Weights of a small mixture-of-experts language model, trained from scratch on English Wikipedia.
Size: width 320, vocabulary 8192, 32.1M parameters.
Experts: 2 picks a token, a sigmoid router.
Below are experts of layer 4 (counted from 0) of a mixture-of-experts language model. Rows are named router (the router's row for the expert), up (a neuron's input weights, with its number), down (a neuron's output weights, with its number) and show model dimensions 80-159. Each number is 128 + 24 x the weight over its row's rms, rounded and kept within 0 to 255. Numbers have three digits each.
Before each expert's rows: "gets" lists some tokens that make up at least twice as much of what it gets as of all text. This comes from a sample of Wikipedia text that the model never trained on. Tokens count by the router's weight.

# expert 15
gets: "1", "2", "3", "0", "4", "6"
router:137099110121114122145146119111150155110183082099133133117137108141105128141134109154126170160102100139125063130128088139148125098160133134086125144164100136149125108115128099164118131112166108155128133112126151115149143128127132171151127122
up0:095113150106148096160120088122113132118095131141130143124171138107144099131182123125149159134093112143129123138133128083116124142110090110147146114096159185164103150124134096148114147125078177096173141107130106126140162113075137167167122099
down0:130144161154155115135093131114093097143157139091118107095126132092132143137117146150158129139133130171142115104139139102167137122095125164130168123102130161132105111153140130128140125118133119094188157117108122154109129154108154187106147136
up1:115112142111166154128124076126139150162134105140136130124129101101107136148150133141117099082110127140111153095140149131145119118161147148161126106155152126086146148127155108114144148108120153110168104129108158089140180111076093104168136072
down1:097137111103151095174110096147141134148144172112159159137163110149056147133110131123114165139113115159108134152081102143110099105109136122123179116105113094167099140093110129119137134092154124100129100142126131106146117117129102118151122139
up2:134119082100174137120142138110162147136118122159146081121111178133148086157134165130146095132121115103120141121090138167136130128101151148158138139139121162125160106111112103097151128104145105122090111146108146096113123105089143098096116079
down2:142175166121112126109103112139106115163157093114101098125133174141114127138145176105144173091119125068132145176095163167141115141143174148137148118155128124151154118121112105133154154111148123111135155101112159181120167123114162105129102147
up3:144154111092109174138103140114137083121134136144117158138119129098118144097154092085129137119140145119121107090137109128127080107146115089149112113172122122119095127155109103141149130122129162166122079106163117118156133142147110097108123137
down3:161155147144121098115118144115122130125168166152098174119127139106109103141127137101116111157074117077163128138134139109114152130101135123159102127102132139148070140096112087119140138119123104147134152119142117122081144139168128100113178126
up4:121134091138149141107131111090084130155130120135145115132155075114142116129168104113104090128146125151097140131123161093108089104091153145126118124157108123165097169149104109143152140122143131135121081098103117134101119126165140136072123137
down4:119137126131111123103121121149133121143140165122137109139150108120154103165145140147168112133112124112131130132114128149116097139152128128142124150092098136153151108073088138129114113143126136199112138119144124164112177147118145142131142112
up5:124128152101115134166144149129119135100151108150131160122106126135126088132115105161108155151084130129151137148148146110136103183160101152107097178112115150127120128123076110136133116135145095134143131101112178131120121130101126111133130152
down5:117082079140066138124125131119081144141144139110154141125118137090115137099161150130124136103137112134157175085142108133147136147115128094096104095138168131115164140100113120124134131116143104155185125108161126128114101107115138154109140140
up6:120088132101096131101142077136144135117135131140124146145132121106151138083122140175158150137108124130163151107123165127112093157145085167088101151103155099104149122081122135105120116130177057165133143123137171103142119131145112104148110135
down6:125122108121119103129149150162122115164145110109190138168091151077093095114134117157137152112117118133133093117147130152135109146099179082167129144084096129099106127121112125117144120116138101129179093139137129141129096125146136100128102136
up7:152152147103103090110142155138161148129121097120080170143137138146096142168146131145166134135156100099107123122071073112108146098126136090104141117120105116116150117105145152134101097116128122192111125124108127148163136127144139161098156091
down7:127115122145107093073158144157119133139139104121138157117125162125138113171163109145175127134163109113085141150112143132106160109149142147139120142107117145103110069086143180152135139144156139169110107146148128162132102135106097172104111095
up8:126143122129163152137159126114139126077096189144129118150120066130138119141142130137109092112116106136149095104174139115106138161115144129129176106127130110153166151136160152138162183138100154111149141112158117115141150099129080112157107148
down8:138144166118117117169125095129131124107103106087187148149096170141103144147126110056137089129120112167160152125114082148117141113140103171164107112115125126137141152100119139110087127093159130148097114157152134148125111149108177154155097158

# expert 13
gets: ",", ")", " (", ":", " |", " was"
router:124115145111116110127144101146158137107146150101135157106154120175127109153107121115103103160088102109145105163085118090142159147156131168106148119159085159130143117087135163135137115113128103157111139126103150134145146134135131119130077148
up0:117091119136162106148129108128126120096141114152121150129090091122131150104061156139128161121118173107106127139134110167140120127082105181134144149135154103095135141163165112114167122130126101098112082147117160114107118107137130163140092153
down0:096119151087145099136122146110111112154146145135136077129116142173109158115091172089129114132138135151117164149124150115078147165101082137112112125143136125212111115141095135082131141133122135156124099157090122170152129126131141082159129114
up1:135141104092109158133106111122157099161128112162115078144113129153125118147118109148110146106120143136126122107124119139148113159110189147159103123173121128134142142158141121118179140137138131137132148097135168131163100170170168111164063150
down1:141113132108152127181147136115107130089133090122097104185129134133144173113127132154161135104145121171107114137108127074135174137104130162110141155135175137118092142138099115147103135110111110160103132141113124156112076121139118135128133108
up2:140102116142142119082160133106101063087126116127121140121128118121108094156158077178125101127100133098122140148118155129176153137143122138092101101108130157111126132115097132119091097131134117136135150135110131107143133090107167110102131124
down2:146139166155098131139121119157152163102116117102085123161104133094160157137100127103148149114162107152125149142128150076122079084120112110116090142161138118139109124132112134113094141110167139109128093155170117116123080128144065104148168168
up3:175152126109143146125149085135097156076140113178143096160136134163103119163106136119164128133056123130136145103159164157134150155121141105128108128081136137112136131126114135116081107046122122107106101119159128147111128139173122117116104137
down3:123075175128111167131161167142117138122142123130147203103152117146134120150145167092105064087118090148077164104104109113156146149118143135140114126131126144155127133136093118135131090135154110085083149137139148129140170089160122127119112133
up4:139115148100168120154166096131096123130118163128122144140137156165130119144136088104123176141120104137151124095138128092170121119114125107158116113109114155147125151095132119099139153138101177111126105135150171118117095106117087177144147133
down4:157135134154147089118130082111108141131110123149120120133078104051120119121126142141117109118170093113098107115107168155105123136148111123134112137163121118136128158121159133130115122131159109146140127132145103144170178166102141129120071123
up5:075103144091151151076112117133167149105123149150139111131156149112133103154139128143112119139087115125180098117126105094183135115107098104135164131112127121103103144119123127149150117161116137186130177099121106127132140118134101105141101120
down5:136157121137123137147158150118081098109109125099088133114091103157124148160074101093151120149130131120080135133129122141122145103096117177134108140139159142137181171146147127082134141120124126130183118146122091126149110122154145150139140153
up6:113144138127112132138131141116141210132104106115112108157095131131103103193151140133137102133121095128161116152111108137148120131156130103133113113147146179156117153129105134154093078121140128126110136150119108124147137160135166108133127113
down6:130094084132142087108166125119129156125137149096128118117103113142092118149126129104108179056129107148139150089159136157122121110147186109102110142142158138193173113193127130122108129143119146099136150160150174126106152160107136119187108148
up7:138146148134157153129112145175099131108098145147118163149157154123139097085148089124148076115120119124148091101086143112085158138111111158162153106141095129155106137087165139133126157156138161118125164109115088118127200091091090121134117125
down7:110131124162118145163133139152168127137144104095171116149149112154110124184078167152123136150107141139103117112126105150135148156123118121089168127149149135122208094124139126169116111093123102171141158116113173163136138102154124119088163089
up8:164137116109177095150146120178120105138072150144160150119109130134097126134126131119183139175110138117142128098118114142146141159139100089168069123173110157142125169147114092121078123112123153143152119163142139083115107109123123119132075134
down8:109126164109147111123112099161129129117088144085130118137096142101132137120137149100134113101109115141092114160123109127077142143103148148133140125141151136117111135136096100116135083183205154169111143156099139125109090164123121094147130157

# expert 7
gets: "\n", " and", "| ", "-", "|", "."
router:128126122171155106155118149126135082128128096129100117103133107149093110131128110167090182111109103133155124104137116143145115173153111139111182163116148143093142111129115105129144134105135106143112138134112108139148119131158133107146136150
up0:078170143153158135150118113154164123148131124116141166123113170154106138104125157140099142101069108120096135124148122110167134110167126158135147133118121131166134182113124151121142099097133130153099173103114107142117129066153111111082097129
down0:117129120158118140137149128145090115126116111120107113118110071127147142130087124094138156184185154156170136181153120109096141126109102131131156109136113113151144123102132130119146167133136153146141117134135099152154113109146152132099148159
up1:107170135114134131127098157144176140158136125112133128151074116158085133136121111162146105169125118132091150081130149118142143108104096129120093108079113168080128091134152120151145092123123112139126148134113145154208157159136150131103102138
down1:154113133139101144135118148089118146113092119098134106140097112134176116183094170133133121072123104139101134111146136140116135107144141100125121106117126122175115175116103130141129160131067138084151142125096132141149128101132078149150142157
up2:179156123109111129113098100088148117126132143154088161140111156105093127156133132106161138149158167114113133158116157112120126099124138152162125133111123135088120086181110129150116102149114161117144119148144101127089176122186137143081108148
down2:097121174147159132164116148200159116128116151105102094121101144119152130111091131151102121124110111115134084115119045136133114108123133143090143127110115169137133136117102097120166145137121113147088152111122154140172110150089127147098124160
up3:089113177129148110084114159146122116102145121126153097116118156140098182168119068122129128147111115144164175135179143126093120118130101164122111128135119129136110155127173131099118139147121115093131074137146114113126145081129128129157118164
down3:177145143146151096100125140147138120050097146155115106117117164135134180134170081098134129163121203119134117143118153145140140112151086145130114123124144130142110158148182081113116148112146105126148091151136142119143143102140110121099142134
up4:145197172126166115143074105147103155103139101122163124116113176104130109092117158150184117115127112079105109093185121155163099086160127175113114099134159132136149153146139106117174150084156105135113096164101170119137146119140125132147109147
down4:123164155126128122147079138121111091119113144114097133123122092126144152140140116115108114114123119085136143166098114173165123107168133140102107103062136173151159106092108113124122154140095128144103126129170129146097142113117156117120116115
up5:172157164158123105120127143139152136141100092137092127129086127172138070149126085134091142109130153150161154180111126123137189148126124057180132147157156125116151142165120180130085103116104098119083089121132127126110117129122111121150157105
down5:124215145088120135136134140173120121139112132130127150165139157165118138080086127131128174120125090154105154158159102118128112123138158084122133113140112158149118117107130124123177137157152146134140116116137127105141138145142119140124110130
up6:117108118101142140117133152079138139108147143115086120058134147141108142123089126134147132112119099149152189093114175118151098116105165116162118141122089106141125131166134109102114150132151129101136139132142130118134160149152120108127126137
down6:110136140106118145080117127126124146097131112128076101098104122119154111081122149148110147143108114153110157166104136141070163133095157144166121140097141149148176096151146137091132140167171124139127120115105110131154173163090164142132149124
up7:098130090105137119108142132148093115162083124159077156158118175119145103125099115126082101101135169134164148167170101143164155189148094114133127088103134115159126139109109078137142107123124109166154140141142057152157121089122097096120152125
down7:164140129153131108133086131099111108116121188124131093053118123120126100086126182107098137139131092135108128110070156115106077087138116142124154137142133140149106105147099109121178152129167147115162101152157143130158093161139139105125157103
up8:153117189133169117119117142123128110120093175121134139143098104123122133115125110138134119107144146157142135111114126131080170158117103122120127115094154098145149187081107118138109109107119115121131111104144125121117122135134143106104170093
down8:134142133153112119152106096172130105101143143134159089150161144120137092135118114120104121094090155132165101106158140120117074159141208150152151114140157173122141137128165134104082120109107145068108108139150120113114155153118123136099114109

# expert 5
gets: " the", " of the", " The", " a", "'s", " "
router:146136113094154087158160141088160145117157101063103103090132133102131091105136108131111130159119145180130088177118092101145135136147136095109088139175087109162125086095158102173087118104148081159106126140118157112131155194120112154132091123
up0:118134144163162157136138143080144160094109138106106081142126136120099124131102099151101124117123169126115154095139138126164150160105128053142122128134137130129150122092105120150107099168151119135102100120155173156142160154177047138095124134
down0:092188130160141082157130115144100167128149146112119118128118160149090140174084163130112110151135130096096123178109165134157133138105083088123142121163099098141119126107113118128114140143158160101118131125127109069108139130116116150133172137
up1:126113126116133113138085097156189131132157078105138139086079132105139122116149097129131118115131137125120115187105146135127163134152150084143120119136149157114145135110128097115123134169105124130091131125123130112118120164099150138159146140
down1:121147164135073157110156135135148169130130135154118133138103095129135125117139146133127095134138134123127086172120099120129115121133132123120116109175128130076072155179167117086090109200097167090129102104132165111165165091138143109142124116
up2:149137138100105133163112153113125154125138127068112141101133125156079113115115105180126099085117136198158154136132112129108123171116121109137083149155091153139118105088125117082162101141144141114148134145138119131098128138142134154166178126
down2:129158147163109111125135139102133117137144115139152115122171114160105135141142097102125167098131111167116148136113135134143121139139120090108115128123131114138105118116151119075090140176138170166137082155108120158129112131122127126151148092
up3:112121124142154158209124121139150116122129108166127158133130154119121128062126110184147128129104103144111133096135110168133132153134134174151117156142115126126162103147152102085163116101111113159132158129137118164097184103102142092112069095
down3:145161117117121127128101133144145142148132139114113116120108173106121134143154104082151137098151073117110115102088126123124138110145128129119132148106142117178177134131121132155112144146090119111156130130123139113144139160111123104097171144
up4:105145094114170118107141139129144174104096160131124121120107128102130107135151143121113128118148151103173140113129162140151125098130135155150119127138156136130156119132144151147134127114097145146118143130155133133076115106110091109104129121
down4:138093145106142115119138171128110120144107121144160120129171138071153113137113106109143138095116143125127121142134130117114144154129139135130103140158132143125113127110130102089132109121099096132089173107105101127167119200099179137129144115
up5:129121129069152131114123118111133119128144172128084159130108120083116189143148113174099124124119126139136134126089119138118152093092103126137125134158141151082083104123172140148118131174152121181120105153153157130134168132144116111106158156
down5:134150132140127190123109131120129130128157095102174134125128108153150100113106147102112157126114139143104151093129120172098137139138128119103148119117128125094111161171139121149180136102140137104133151114121103136172142113141157179121111113
up6:112159134129132107082101083109084121145149118160070179097091121109124098101102085126128125138132122108100104149111106092132087173181098092135069148133110125120115130148149100130132156159148139108104149127113124120126145087127171102138135117
down6:118092168133122133118103118144114144135127097157144131105126147116150090120127128107155134129139132116128099173116119091124138116122143094121061116093128155153149119157165160119116164126153137090123101153093159140148109117092135117140132124
up7:132077068128148103121153152114129126112103138117081155132112100116107112128161158130162146103161132103131180111130135165169110127159104135094122132145102117099158112115110164114120119143095133118153147140121162111102167110129116082123121112
down7:105152176119119154138102171144103115134114129157160101156107166117170151127105109084116186145112139140150135112139139132087139130119114117149123117106136157117087091119158097108119131150146124129115158168141109132131056124128180153173152134
up8:108115120102146142128118111082115110077130106105153121145136143108112122103138150109100123127133121175177120048091141145115135138111114122097165101145152142125120147121145104129169123145140117140049115120144106168206117134095139121176145144
down8:102132095132149095106162128137151142171135121132110150122169103107155115120118100149127114107115112137084190171112145127117121133135162136154152152141138155159171132124129130131125104138137129177156119146133132132102094143118121117101130125

# expert 3
gets: ".", " |", "==", "===", " |  |", " "
router:117148108086115100133168168114160136096165055108127150140091126149136110147129121142126124165132101148113110169121097171128107107163135122120137130154104102164124095117131064177143142110122116092134151109124141109154116142136114175152125160
up0:107144131136187154124137120122136089122107154110140180112134127156126111117140129151089129077154142114113157110117154153145092132156161113154113139095125137115151144120147148151155126167112111143109170154059110071137074114126132103137155112
down0:087138155108169123139154179138139149140109122097144138130141098123113101132132114170108151164147091136146128121145134172111104167131140164161119131101187130096101121079101114119147117109116127108122119113141131087119111138138127142133113122
up1:139100155074089114083069107123118193139156149127143146160135132125117097152146127127120093114157153118119164134128093104114093107126160141133079112172135152119135140135151116108088105159121121105110113173151126119125094098131157124132121148
down1:154105124122109090166076142127119102126141125102159128113099101125171147124148165087131144142127099103120174102122111082108139107133102166073143123094141132116081127123138127082171139129157123130115169118143093148118186158085143133127160129
up2:148130135080133137075097123152138110153163161144107145146128155114116118124136139107157100100130139150180124133128146158081104117116127113111121137092099083114171124136168106138111111110149176151118145138173117141103134121162116161110113144
down2:159104174099100137150141117116132131127131137108146120103121117102146110133143136112078138128134131109084134084122162110119189136115141124150158125168105123123098190144128148143111123135082134125123150111137123170104125158122104087131140125
up3:155127139168146122162121155152097119102160108147108164127139165136125113071127146107093115133167115152135145133100149111111127113144116118167154113138136108168114100127138085124119121153151114112094142110125113086147103114117097138111158100
down3:118103126139145148122169158136162141132114115088089133104145126154121137106116125171101151115130120102096183116114142108173155128115129135147135142107098154130102171154111143172157106111126124126176146151125114114165069134114151127109120158
up4:156103158089164142124133111117181125115153144176159113113095135098139143121119116089133133111129126114128151131126094189114127138149148128087157137114153074113096155120141129154144119137135155116145120136165133119102122076117127131094137110
down4:071149104121137129110080131135089164103097127134100162149141112129115107151142189085137133141133186107121123106102139124132074105115078125142135149127131139130137179109128093125136135127102140146139175143119093093168099165118148107134136109
up5:155164104158139125116152156127143114107151157083160130154130121103121140100112164093133127118162136116111134130169143124101117113179152100121104172112123096156110094152174137156109101107137110138138124185185087111122120121119117123111145116
down5:126117119138139125109139120123127132110182115104139126121169111134114151162101149106115153091120168128126102098147148120158143127148102090166137139141162139103158145084138141140108132149114122095102102164128149113093090124120156092143158120
up6:097127127160135085121148091158141110142118165092120082080140097044142134076113162094140148106133167126117169117100133151136120113125077114185107153137154136099148152141135092150154133148117129117132127116162163136131175114102144174120107153
down6:126106126127114149127104111124167124161171128106123154149169177159140080141148111162142100107111102147166129120095086130109130127127115129110124179147129083126099126122129088118116178130138133181125114168098135154136153134155174124172151085
up7:146119091121095148135046126117181157103191095122180146139101122141104067099122163134113123132091107130094151147101162126099076119131109113118134108144148158133131124126125124157132094141132135128118124123139129096136150150134092136103095154
down7:084148108124098172112093126112132165190159165162112145129102147123139084122184146097120144130072132100084074145145131129125141130163090125096132112156129125110115147127140154128072141170145148145097146127099164109139191119118078152135151138
up8:131140122130102125103140163122099091150107154141127138157135118113077150137075120129128082115143114132128160159102116137129127124133123144122120099088142139122150143117099157108080141083124174111130082149138099151155135144130145133154138123
down8:148106123167135141166134108097070120129133171115145113138124140092102175118092070164170114068124069135094119157130119152142081141142118132128139116110111129104120125126123179166155154110104137146122120145111101163139136135158121165183137145

# expert 2
gets: "\n\n", "est", "ate", "/", "–", "ter"
router:139156148108102113145141129111148161140148093130110103160143143100154149133090137117142125137123141085119078148130163140084094076166127135145073127142120158169113104122170131116084138137099133136126147084108127114130143108111134161086143065
up0:128153105150132120128107093124117096123124137113137103132156151133106129125145122141103070132148109111132139110135153164125141106119119102155122118126115116083121098100144143138123123180133130155156117082107160119108114119140107133140115101
down0:150128130140091140104131117147096138133157165139099123157139067128125113096117096139154122123146121118127079128145130147128118110148171167105118152098108141141119081134115112132110125086153127137124204102122168090144128063106124164133150126
up1:125108085129152154092162175116170163123173118134098140119093126110147145114131127147135156089103137141164169135134120153104122145129112168133107125145114171081133164147145106118180174135123156117100153136168147133166141118123134091115119142
down1:117114102101124133166120123136131135130175114115124118118131173129140134124132138121130103181155161106147097160102129128125142143144158092150104098130138123124164145109099151139122147073118147154186152112161180089126147096094108137108114118
up2:139140137129100174115135128135128155141104142139126106109101114136118105103106163074063103141140104113097112136099119128133111164155086177118132157137148157097100131123129150137163138124158147159084176153126130146108145122089164133102104091
down2:170116073134088162120121102122156142138174121164111109172115094129148114094109106094078124098180134125091144148117166186134098151108154148177133143107116122136162148082180139141149132175110151109109144154139121122134106091108132098143130123
up3:125105130155178143099164150147138105107148089148126147108193126131121164148162143131084065141137147104121160139106125140117085128123075115118092099137113106110083129113108122139123141169116152095126135109128136135147131138108089105117172129
down3:131096139132094092141110087165135124090128084168102106142130167108172115130133147122140136150155123139115117154133172129127158133123116106118176119114173097123120166092101093136124184108139167172144097149128128144114111114138126121105136123
up4:118143147140156071152151119091141121149160121132104109133069120115113113135141135156134093127125127103130111127154095131145127114119137130178116127115112098136100119141131134149141083130148137152111153138155160126111139122102143157138141119
down4:122094116133156103151082112082135108153102132106144139137150123118085137134114157117108115151117177197164144114112097080153170146115099113134105120126148140139080120122117132146094121098145106108136108166153096152081163143158162104125139092
up5:102165100113094152099100103166166149137080063100095116152114130124164132143122085104134137115095175124113111146159169148158111102133108103107109116119137129155148150114172124160155132119144128127172127109109117101134106157154136116085126078
down5:111149135159149161181097077130148087097118130132128133070107150182114096124102126136156120153156124083090113120121134163117117147160130116133131148094153134145166130147137121150193112153124119076137132132103116100157122107137165153134127130
up6:092144101125115100125110151121084130119107135070097131152101118155157104140164133117124141132113110164110122158110115131134121117132142164150172133147134144163137149094143128158121170111116138151119203096139103126157153144123164109095105151
down6:122131123154135140161106164093104121153111113145191112076142128135149095162164118138085120107094104165124137139132155178140146125133111118104109088135169122157118128125119143120148149136106139084141159123112115179111122168135144116109107102
up7:124091127129146130124135163150154161121110122127114087119116108102118129113138141136187160152126132111132101161109148149117139102133117112130126151128170141156075105112104126152096151161100120133155150099138107124121150103097138115100106129
down7:122090093151134106131150152125104120117141133111134097147156120152174097137118162116116152089206142136131125121173150121115165141131158116111115143110115131125096138148143120119140140135119119122101168155170096125110140150125167134133122154
up8:082132149082109141185157132070151119150105099114137139153141139144167092137165121099159138137109145124172144138149148118115104133123161114121126109140115094071102091151133149160108121119139116163126138157155115100118142059128137127150162098
down8:131090112135123122134128135123091181159092087101126121131131122078093131178107090141135105097147142113118142117123091167101123094092142117100132154144147158178141157144104106121120113147165119143079115118124097148137128132121134174126163094

# expert 0
gets: " of", " in", " for", " by", " on", " at"
router:129123166118095106137157129134118179125126117073115161157114096158119153109132124112114165144109100131139096150110109164126127135107136109110139136142108123158120127108137123146118128136139124142119114098101162131157146131141127149153124119
up0:130107141111133116113126133159093179097153137118150158136103154164142114182165120117143134109082166118112147186092167158121126137149148122106123146139129124135096119137122144151114118128100172086156145148121145143159115102114163109116126129
down0:106143187123140129147120126103142143169103161155102120135096136120133104107145083125160121137137109111137144121168158124096080121078138092132125121147085117120164134097116130125143089118137174151123181157136108090111109168144123108172145185
up1:121105144082064100132137116129137135124116126117102179158161135162141157129114102109136133132115079139172129143151111113159130135115160054134126094116133119103141125121125120062098111120137117112108140094163109184160097108125156174177154106
down1:128113147108113119092143142142139150165100135155168137139174152143141132139111160103114102150069132147157104122144084070114099153112123159115101116149158177122121134130177098118124150138088100107153168138140133100111111121090117120118119096
up2:096134160129081097112120075145164139112143153136093120126095138130168148128157166076106146152099138122118135137129155088139090127132197109114148130127147160154132135137112151101147113136071141108124108105191150108134119143135115105135140113
down2:160122117138151111111183139116117149133100106120124129166135164123139101121131101126159075144144069122173122080128154169138113095119080123101125123142117121096145102150152142086127128106109156123084151119155086125085130125086036138140137108
up3:117189132113133129110099080109117187138136162074131106122103153093138104136154129117120134140129098122149129129168159138104154107108138125096130066147097146125153162119149147119143112088156149146159134122120154112141134152125081128156132158
down3:130125149127138164110120146143125100113110130128147148176078150086108159112096088126094127108139151123118117127114127135131095151144141102112155136109120088131103136077146081131151120128151139151123129137089144132158139107146158128124126113
up4:108141121095138133162145128138131126116108120147107160147125118125149138148100133124109123170118163079169121145103130105138143128154087093114170181125106158135102097159083115188148132123086149119124123152119133133131123125124128156121149133
down4:145128145064145141096153106116142119095112137125081136131155129125139139145112144140145159121166091107103148133149167104144139106149143156122138133158125090084125125120103102167169105113133084060130123137129138156117140113083121143100169112
up5:119139124145149097110161140149146107132077121118137154145104122113138133100110126164101120159126102138158101134131169120146128091116121116105141165091130125149143122159120143140139141134164108151125137100155134123177177083147126136120151127
down5:149104133121125112127122143144148164129124120127080110142099084170110133135136112151137149113121136139146147153122146161139125150091164115096120097124083153112125122111132132116153117097139136156158076079127151112101126113117126098173120150
up6:116146145106121117107127144140118128147138143130088097134083089115099123121119137116160110124124158152100127145117121121127111144144083114147132122109093136149129129131107204121156139125100112164160143139096134080162146138138095096096059128
down6:144130145146122149147125138116170138126167088111163079169095106157152120133089147101135155121123139118123173144144124095119104169072138152131102135058107072082100152152143146115154135127140108143145103167119162151099161116115167099139146127
up7:112146114166144115123162130098098127151118145140150135123133081110131143111139129108097146136093175131128153116108139101115134115091147143151156155133114172137158149130117165145145134167082134077150159135117150135117124117130088132130091135
down7:173147100150106145111123128119156100103149100131142135122130134119092063154108121159159088130114158139120114161184122118115119098156120123105073140154108106122116080139104149110108133103139141120117141147073103094091068125125147116157158114
up8:147123119085151121111150108117148116099155151096125159092123121055145126154121213131146137133148129127135159115119130106117149104160111114121091118136120103092114115166145136131163150119132122126104137137143170125127162107100124127104121198
down8:092123139130106120116100134112110138135093161112114133103127115142147142176184172142126121117139128150093126111108127157139161157182128147119162108117137164154094176121111125109136113052163142118131113128093148133084138129155118108151131169

# expert 12
gets: " | ", "–", " in ", ", ", "; ", "el"
router:128129144126089128156132125115175151113146091091133167101142111176138121108110120130133152166098110119146058171117126127148112112137137114121130122147112135178113067096156093135127135130142084133117092128096142118164158137105146161144107135
up0:180141096149111135140112128091149167147153125130084148152125173071134101105157136103130167119113090128111147103080159078145093073114112142164132133144169153126172146111153123114110108123129118142145158141103101156121144093125104106123071110
down0:110179182137142116126116085155154107163123081169148176123141110132117149130180112089096142115128078142169155105184150136136123145109154089116138142189149143144122081123146149108138142167084114112140108141077126196126126154151166123118132180
up1:128135162140126130133109091084138107149110156160134129101119151054158144141124152186104138151138111129154124112126128109111148169106096154147175135101140103150156133105162110143113098114096115106118145175153143108157091109121158134148091128
down1:103125145112139164143142093097116089129109154137134125119139116110134136150153090138148150101098087137143104170121136136125130107110163113161100076131106105087136103146149103149140162137110103170085138137177117092126116124096129135139145119
up2:104137107142157154096135143114149146145101162166139097182124121175129149107170110153106162119113128102139122154143109122150138148136166156146126147192107168139144168092125141113121121089099166107114155123095130139119139125083063117135136127
down2:126152081133158131141144121159154129131138174123147148119133120172126120115082121112137176122101145056111160102136154161167141090149132156098157121163116086159152110132107129111134129129124120117144143096134162117115136127104077117129127135
up3:128153136111145113119089136168121115120117163100155130131137108205132080104124133124137140106155131141113159098124118130122119122142184120116093100126081109111119129149158120128115176121110097128115105100118105126146100101118129107145135137
down3:112115095135121120087113143145141163132151114145169113112134161128118135150110134093144103171097133137118173113128115095137121092093154153130147106143139137138121143107159152152120109146159121103196136167131131139145103132166081112098153166
up4:151153128101127147116162096169116150135106123113099140131141148132114103145157096118095101134113136094139103097147119090121121140147153113139105100154117146150102135127130127121147147128154145154115145151112089145128139129135125140143116123
down4:148148157110140174113126109152120167171142102096141131121113107137122096102167138155153122117138157143149060103143120111118151106161138107126117117109128204149169128105141108164125136101123109151138112120136139109108147142171116110154104145
up5:100151140102096142108132139135123123146135133102106140135173105114141131139138150096125154153100086161159112121138130120156108130105149101147136091148123125151095144123151105139106105112162118143087077086107131116122139140139125080159141155
down5:143141133117142116075176201104127123117074135139166136123156140147124133126137162104134125174124130150098105134123154141165095107152152148166137147184147111147159111096145083103112135117153158107141098153112132095112089147096168115128109110
up6:116132145115129156154132138111096156133090101099103147129118132128140110120101126100121096115136151124142151130134126134126094164153093098127162101139110147112136105093117082129104157147167126141136151150096141108169153129109123110107110107
down6:146128126099149122120120093147143100133150116140127091114174149096136096143155115097109126115143145119139109174079127111105133117150179115138103122147148156132136133109129143155150171101106119123124107144125151119164081104115152139126137149
up7:144122079137136122096135121130148129113110170172135127136125131134118146119137131136112156151137147100109141161116130118105095155134153135125122175112159125145120100139150122125110122122144149139107146116077158137144114146131109097121132109
down7:116105077121139094082094146065101126135119140129132136119074085102142158122112135141150140105106175110136131146133158165158112107113121134091149145102132163134160139137115128106139167157112149131130172131149130170128103126108133117094130143
up8:106113149117127114188083140137123123105129076183140126164153128108152140112137108172142133153090137151124172131082118105136127123139118111130165125138155110134074110144114130138128129150166108113117135149145130112157134097124120118096145128
down8:090123162150154136125120183159118110168146104128125109146160132149131099073131131082103163188133120106122118127141154102139153143147126162139133120137173125142093111163066136102146096097160158132141106164128094133114119137177112168094178101